config = dict(
    d_model=128,
    d_shared_expert=0,
    activation='squared_reglu',
    lr_router=0.0008,
    norm='rmsnorm',
    beta2=0.99,
    batch_tokens=65536,
    dataset='wikipedia_en',
)
Below are experts of layer 3 (counted from 0) of a mixture-of-experts language model. Rows are named router (the router's row for the expert), gate (a neuron's input weights, with its number), up (a neuron's input weights, with its number) and show model dimensions 64-127. Each number is 128 + 32 x the weight over its row's rms, rounded and kept within 0 to 255. Numbers have three digits each.
After each expert's rows: a language model's description of what the expert responds to; "gets" lists some tokens that make up at least twice as much of what it gets as of all text. This comes from a sample of Wikipedia text that the model never trained on. Tokens count by the router's weight.

# expert 60
router:170114121151167190092116167179079183123123159128182101170163178121178107190110068085167082143116133138133145096058138090147183101171143116111128141153142084164087114115095123085135086111190169
gate0:143171125143126098153111134107078162113107185171129159158141082153124157176131114138142122129151170147176139089107103153092114089121110081134186124101192088068137102144062185111145126092150103
up0:121104155130135099090172109138130149142135119106132116087116206152101129116128115198116174132155135171144101147173118115155095173114085159107134181121098086108134196091146084094139142109111199
Infobox field labels, separators and list dashes, plus articles a, an, the, such as Date |, Released:, Location:, Pre-grouping.
gets: "-", " a", " the", ":", " an", " |"

# expert 21
router:102139090143147109116092130175096141087114179122144110160193128092185155145091123111155124201109156183163175110080099063170128132145138116098133175146142086128135119120067125130178134207152148
gate1:137096155143161132136096155144124125080090102137138096131126158130137114131140167128179115168148180117163104124083086079130166088112128125144104065101054179081117145099136126118233158156107090
up1:135090117160167117140070145142119105100094125095118104095109149162121122118145188105215135147155134104150092151083106108129131102109127151148100091107055152086139144120147112115221157167097056
Lowercase consonant-cluster first pieces of split words after articles or commas, such as sc(ene), g(rossed), ret(irement), Cl(aremont).
gets: " b", " t", " d", " Sh", " st", " sc"

# expert 40
router:132155172152182132090116153137101109098103151130195114162152137074232186165111112106147139139125132162187139140091172068162155124171164075075086135157091101140131137095107130122173135144136156
gate3:092167132161069166127157207100037088096163111200154077079134067126105177141118109123117127128116103194150100105104145113159096080132085089130121112101129089119158075170071103113124176139121136
up3:166045146128190098147137093129122114172087131079107132164202180093179081126178120092141148117113158121143139196134137110104177191131149170116149155140131178158125177164170124139166049106118134
Small numbers and short entries in pipe-separated sports or statistics tables, such as 26, 19+6, 0–0, plus markers like ·, N/A, located.
gets: " 0", " 2", " 1", " 6", " 3", " 4"

# expert 61
router:135141122120141120115101149163053166095082163128179105181174179111144134171127098132201116150069144155134180134125118075163171107147127141109112150149074123113083153091123109116134101136116162
gate0:155089163117099097088119139089117204120105139076149151126105144154135119131159138146154119136124115181132088146097157079129158088146134101152115171035099133069165131196123102121162137158118092
up0:150135162122117108071156118146125114157154135103123082125195164111113081113112061083163080166114098104133124137116144149168093114118154079099106088101140125094115104153148108124136154126134151
Inner or stem pieces of common Latin-derived words, often after prefixes, such as conver-g-ence, inter-t-itles, fun-ctions, meas-ures, enc-ounter.
gets: "g", "t", " g", "est", " st", "p"

# expert 48
router:171128119153174114061085182145084127106119156152182133152171125114186158145117128108141142150112155118170115092050149109145194160123115115087152151148060111163140147051102105102138134154167143
gate6:158127145131167151124143095077075076124062115119176108114144127113198124113138114131162136122208150158091063098188111098118126149130131117132115153162105136146131111184148103098204130095141063
up6:128138146148124146178103041097087104173081093068146113146124129114185113103119116151169141119150097148068082137184136125108127198155119115128158138172100115127152105158153089100205133136146078
Line breaks ending table rows, and words in US census demographic prose, such as children, There, population, household.
gets: "\n", " the", "qu", " population", " were", " d"

# expert 53
router:144148100197137099094097131108084132110127135126139118154158180110181212134093140097156113169109166120185154132091136117156132132145141034121091120142087127133154145097097087107185102223196180
gate0:102145133120130160136162090116117131101124025168118072161174137116112088107095110126067136135100143123101101136090072086110168146110060143128116124158086138149130099181128135111066092157148129
up0:154145107123083118118141114120154100092156105118122110120095103146129072117186134124092142150133185118152133174085103081128134164112106166116122112143073108103145152123142120153097079144191132
Words and pipes in award and sports standings tables, like Best, Championship, Cup, group stage, Apps, plus would and did.
gets: " |", ";", " and", " was", " would", " for"

# expert 22
router:103173118165173160126108160133115163123132143158126087158111127089160145184117061109096127148098163146180166127082149054140198151157185104104105156108111086132108117074131121069122111113161182
gate3:097224147140124140164117088090112114061184114124126072143193119123136161115137128129116128148103162130121145113089100115135143167110181150158124167113110154150160156156057086158107208127129145
up3:086217148119112134165120097101107136058176135129151076117193099127136147098135135119108141139130153133095130115097115098128148159114155159147137174109107149132158131176060094123102178137096141
Opening pieces of words, often prefixes or consonant clusters after the or a, such as super-ior, non-, sub, inter, Ch, Sch, Ph.
gets: " Ch", " h", " ch", " sub", " Ph", "ch"

# expert 9
router:144120135159150157080096169114111177161076164101142086149145145091204157208098120111147120138108117163173161104122104095140153109188166118052110147115129127145122153059093119125173122163131156
gate3:150196130142153176081055147136203169159104096086222077099125103120118123127139126118172168110179083088156131085128119090105109129100130145110100092136131112127169171141137159152116171154086117
up3:160115186162114176072051150148144150121123125088167103159128110123135125122160132110193172113142106136120102121122122020111096187148147134122107104134168123100107138129171135136165107124111115
Space-led numbers in running text and table cells, such as counts, dates and percentages: for 46 years, 17 percent, | 2 |.
gets: " 3", " 1", " 2", " 4", " 10", " 6"

# expert 23
router:135135076192162146091103141119066128101119149130124099161100171099208148160106100114120133146109137127150109086115139085178154161168142123132100137114110123136089142069115086109108108151164186
gate0:088127162141155079150138192148175151103146115151091158108120050171137091135131072086123141205138098138168133163147105098190127090068156114178132092091107074137148092087218127125091129089113114
up0:159128073144063167172118061141162109200073111134137172140074175112123169141102185148160166007157140129153085068109127131074089141166131133129158162136160166114110117124110148109133076184150128
Line breaks ending lines in taxonomy boxes and bullet lists (Order:, Family:), plus coordinates, years in species authorities, ISBN digits, Greek fragments.
gets: "\n", ":", "/", "′", "00", " species"

# expert 52
router:119112127129123128133063183162156176114110176128136061193089155134166166160116037130174097131094147173157189085090155104149144099141150105075096149135142097120088129088132080104177118135144176
gate3:152076125088144104177085198148125169091134145118135046136162131119110130148143128122120118125118131174140134120098083130118157080155137138142176117134130112106103201131169092152164125109190167
up3:135179112174125166060193070130115087132124099138162188134120118124163122119095137127155134136155150114150129108155173077122089163095138167097094156129129150128102045123121195126099128103114085
Possessive 's and determiners his, her, their, a, the before nouns, and capitals starting words after hyphens, such as in-Ashfield, Over-Active.
gets: "'s", " a", " his", " A", " their", " the"